config.yaml
n_layer: 11
d_model: 256
n_experts: 24
experts_per_token: 2
d_expert: 128
d_shared_expert: 0
activation: "swiglu"
moe_layers: [0, 1, 2, 3, 4, 5, 6, 7, 8, 9, 10]
router_score: "softmax"
normalize_top_k: true
routed_scale: 1.41
balance_loss: 0.0121
balance_bias: false
router_z_loss: 0.001
init_std_router: 0.0148
lr_router: 0.003
vocab_size: 13954
norm: "rmsnorm"
norm_eps: 1e-05
tie_embeddings: true
optimizer: "adamw"
lr: 0.00162
beta1: 0.9
beta2: 0.95
batch_tokens: [65536, 131072, 196608]
seq_len: 256
train_tokens: 733200000
steps: 6400
dataset: "wikipedia_en"
Below are experts of layer 5 (counted from 0) of a mixture-of-experts language model. Rows are named router (the router's row for the expert), gate (a neuron's input weights, with its number), up (a neuron's input weights, with its number) and show model dimensions 0-255. Each number is 500 + 50 x the weight over its row's rms, rounded and kept within 0 to 999. Numbers have three digits each.
Before each expert's rows: "gets" lists some tokens that make up at least twice as much of what it gets as of all text; "comes after" lists some tokens at least twice as common just before its tokens as in all text. This comes from a sample of Wikipedia text that the model never trained on. Tokens count by the router's weight.

# expert 12
gets: " |", "\n", "\"", "|", " album", ";"
comes after: "\n", "\"", "|", ";", " album", ")"
router:569562546525470466595527497467493510488504564534557543431518576613477503514569521491379445433504463529514520459497480497524487556458475525420457449506576576550414583434518540483434557517472489578501494526470482405460482513497503435533503558463489494591423522532581486495569492452483455485494499485494466534519555457495484509551620427570532526477615547464438442534496590566588392483393592487446527471548499553500532487538469541578408540540536466496525412422571428528413549549496555571537520470518406380544535424508452488582502540485445471540510454532539483560543478518457484486525488529580445465448442559614538444532471493540473550471501478499609533457566616458430458413434436489479612616576539500504419488527514482455491480489524534504494518510551493426519513508507436
gate4:532572371401502455500467465533518505456490365482579492480513535627522404476511436442417466438441513517541462543475484446482543479451445427442575536488477563576574551479467542524535488539467540495538541519483510529541420522547474555475464637499486530430468473478506480488464559451547493477469448457531558535427472396516548506513538545407517475515516450498531458459497576473507459529505438463476523483574566530534619488602510544566551384509524549455478402535532396473400471525514652512492555428482462494501438463535517435480558525485539487529526488483531548444527512563531474540571500517491441511478469600529458409484476447502542613551445476522406544515469473482474458580529463609459482631475470548510450523477541594505520605464560468471564575470528493537478501496501599
up4:489385393512465498473441422563541546616488598467493518455541413539467539481563572495477515525452509497514451522401534476506508566563452492472561441473525450413526463475409490521584471448515541573524548463565436492525460465473534564567461544458533543506544485525517510553501500472429601456470429401564555551461500450522566500606410522584462501519540531504519460491532523486420427528551502526498518528485449524479566419550476458512535473547543530515513550505497457556540539531466590516407514493493452523477491518457555576536547493577540463464467553564465543436543498583490418423480558471415521613547548547612490507496549478483425410573507523518509512480463461479469402571369499487433575475578442565509456557523566566692470541534550529492460570533500456520496475495497440

# expert 1
gets: " |", "|", " 0", " League", " team", ":"
comes after: " |", "\n", "|", " 0", " 1", " /"
router:500535513568540502547470421470436495501603532507560519465494490633407550493519534429407439446439541576514506451513486566463513540417453503484471484541526484531406471474494594402476471524421509571530473529498550490451478453557441456508432602540438553573452504491545417424537425452438488466505463561528556523552518456541479507521526485502565531440516574518473444478452560500596482427441582487452500603539538508431516489530450499475452549520493450551502404458543437513375556555525617569539433482496482471550518508471404499553464520499481527524466432611493453542530478555498509462559502586533534497412492592547553462577495505564419520432576500551510571406546543397514462394471425473452489577557486471505492450512459419461539484438511500481382493501527493460528530604552506
gate5:509523566530464455372499491471499498470464450462494462576529614606453416517529442594459581497550485504582483480604468471556461564476444466431531502490378413437527447490523436396586482457491495511592513480520475531492455496558602467491565512581421502472480568474392429496602446469509501498416461516527516476514445483624536448521491442524493475515495516558516446533585606502525540579485534493506515451491528502461439503461533432532460581579482525483619491539549452530501530498523630468439382443512587599497459471491520438464581497469472508589464466528429524501472521492504547528437497500520482441433446624554524438530480505509478454505422527493477480542511449500597537460493439502482424514558524560530535533485555428501394574516463532508400520483549524449434530499533470
up5:514581522472513551498445598516498497521488490474532478594513434484519532503561484492403506483567592644452544499506481471463435405437427461449449573482465549415497459497565493570559562519432541473478523467513443493570521406489369478416505513519451570530427508428529515565475531578433497553487552450451512574387540487439484547541407502379459480445435512495515508557498478483520458487518523529487537517479500626499482526471517461517548520437484574573519517616441533555557590449586612435456568520531499458504523496483482452461496439526438608408492423503535498461429512620509482501493418493514476494448554483499577492605517460392450499500474466446503571492582432501503529493466487468559580532575464579536424483550435471488404506454463499556543484539522492550549485537478450

# expert 17
gets: " |", " ", " was", "|", "-", " a"
comes after: " |", " ", "|", "′", "°", " he"
router:540608563478546459534468463464488469568507485546574583508490535568458480488564531477485444467524494613477564429567454523506433521486464557517441453539538467571487534428537514470513506461444486550451428530411501464461446456562396421416462464488470443565447623484639421452507421497458522494533471466538549480441547497459442514456562525487545519412569519456442469466505492560539458516445557424487520525605551504465572500581474566483466521466548451518523423463490372552375506521544597511550406510541472448515426540429512509543503551453414473609442426521520470526588507529473383472522472534560481460471491550501582492500573527467484515420514500457540523421525513444468477446455428504480637578512521473553489526534500409515556521500541576508456561474557466513604538506492494
gate5:486588469428609497436550499490554499472485542453373552448503471544527500526525487522491600536450513457555478535565469473550567485433499462499517512540547510500382489487541427543483596556499492560564571487421551530525506435385456431462439489549440511499522559534564448488516417443440445450485517530429468391551571449496580476529574462455484537478526589541595571571476511506465502503502492506493524547528471497482505524580580533525436541475498441605587482527500500475414511589463492423513423539558426517517368509423515490556526485456424495556540446547538508429500536481416456453444534558506529515539500601397450479547548463526524537504461498533469513541474565535348550535506537462535566503425401513648477565488501403568507452531479446447537510502533479476482561469559483
up5:489577527504477469498542525559395547355551579523478587568527515491483546466403525382557525517567573420497441487479566444452531511569467432500481500486475464490470490479468592588576470531402507459497474503465599462541506597482548524510433532405516438506472446548479443502549423463567428470480474460503528476538476460541499465499532607505505485569525445491411545564487504429513491508523540411484521544502481682599459527520536543539466526579426580452497494502531540557521592449486479473588436503512393515529447461547477474496412522520489548529465525502482498511517580469431516483491592577529401455493500480573526439539522454504508478457438454489530453486432583499572596447496468498484483480463581423498484483462545473521384481506458454466506453535483583478628500536412435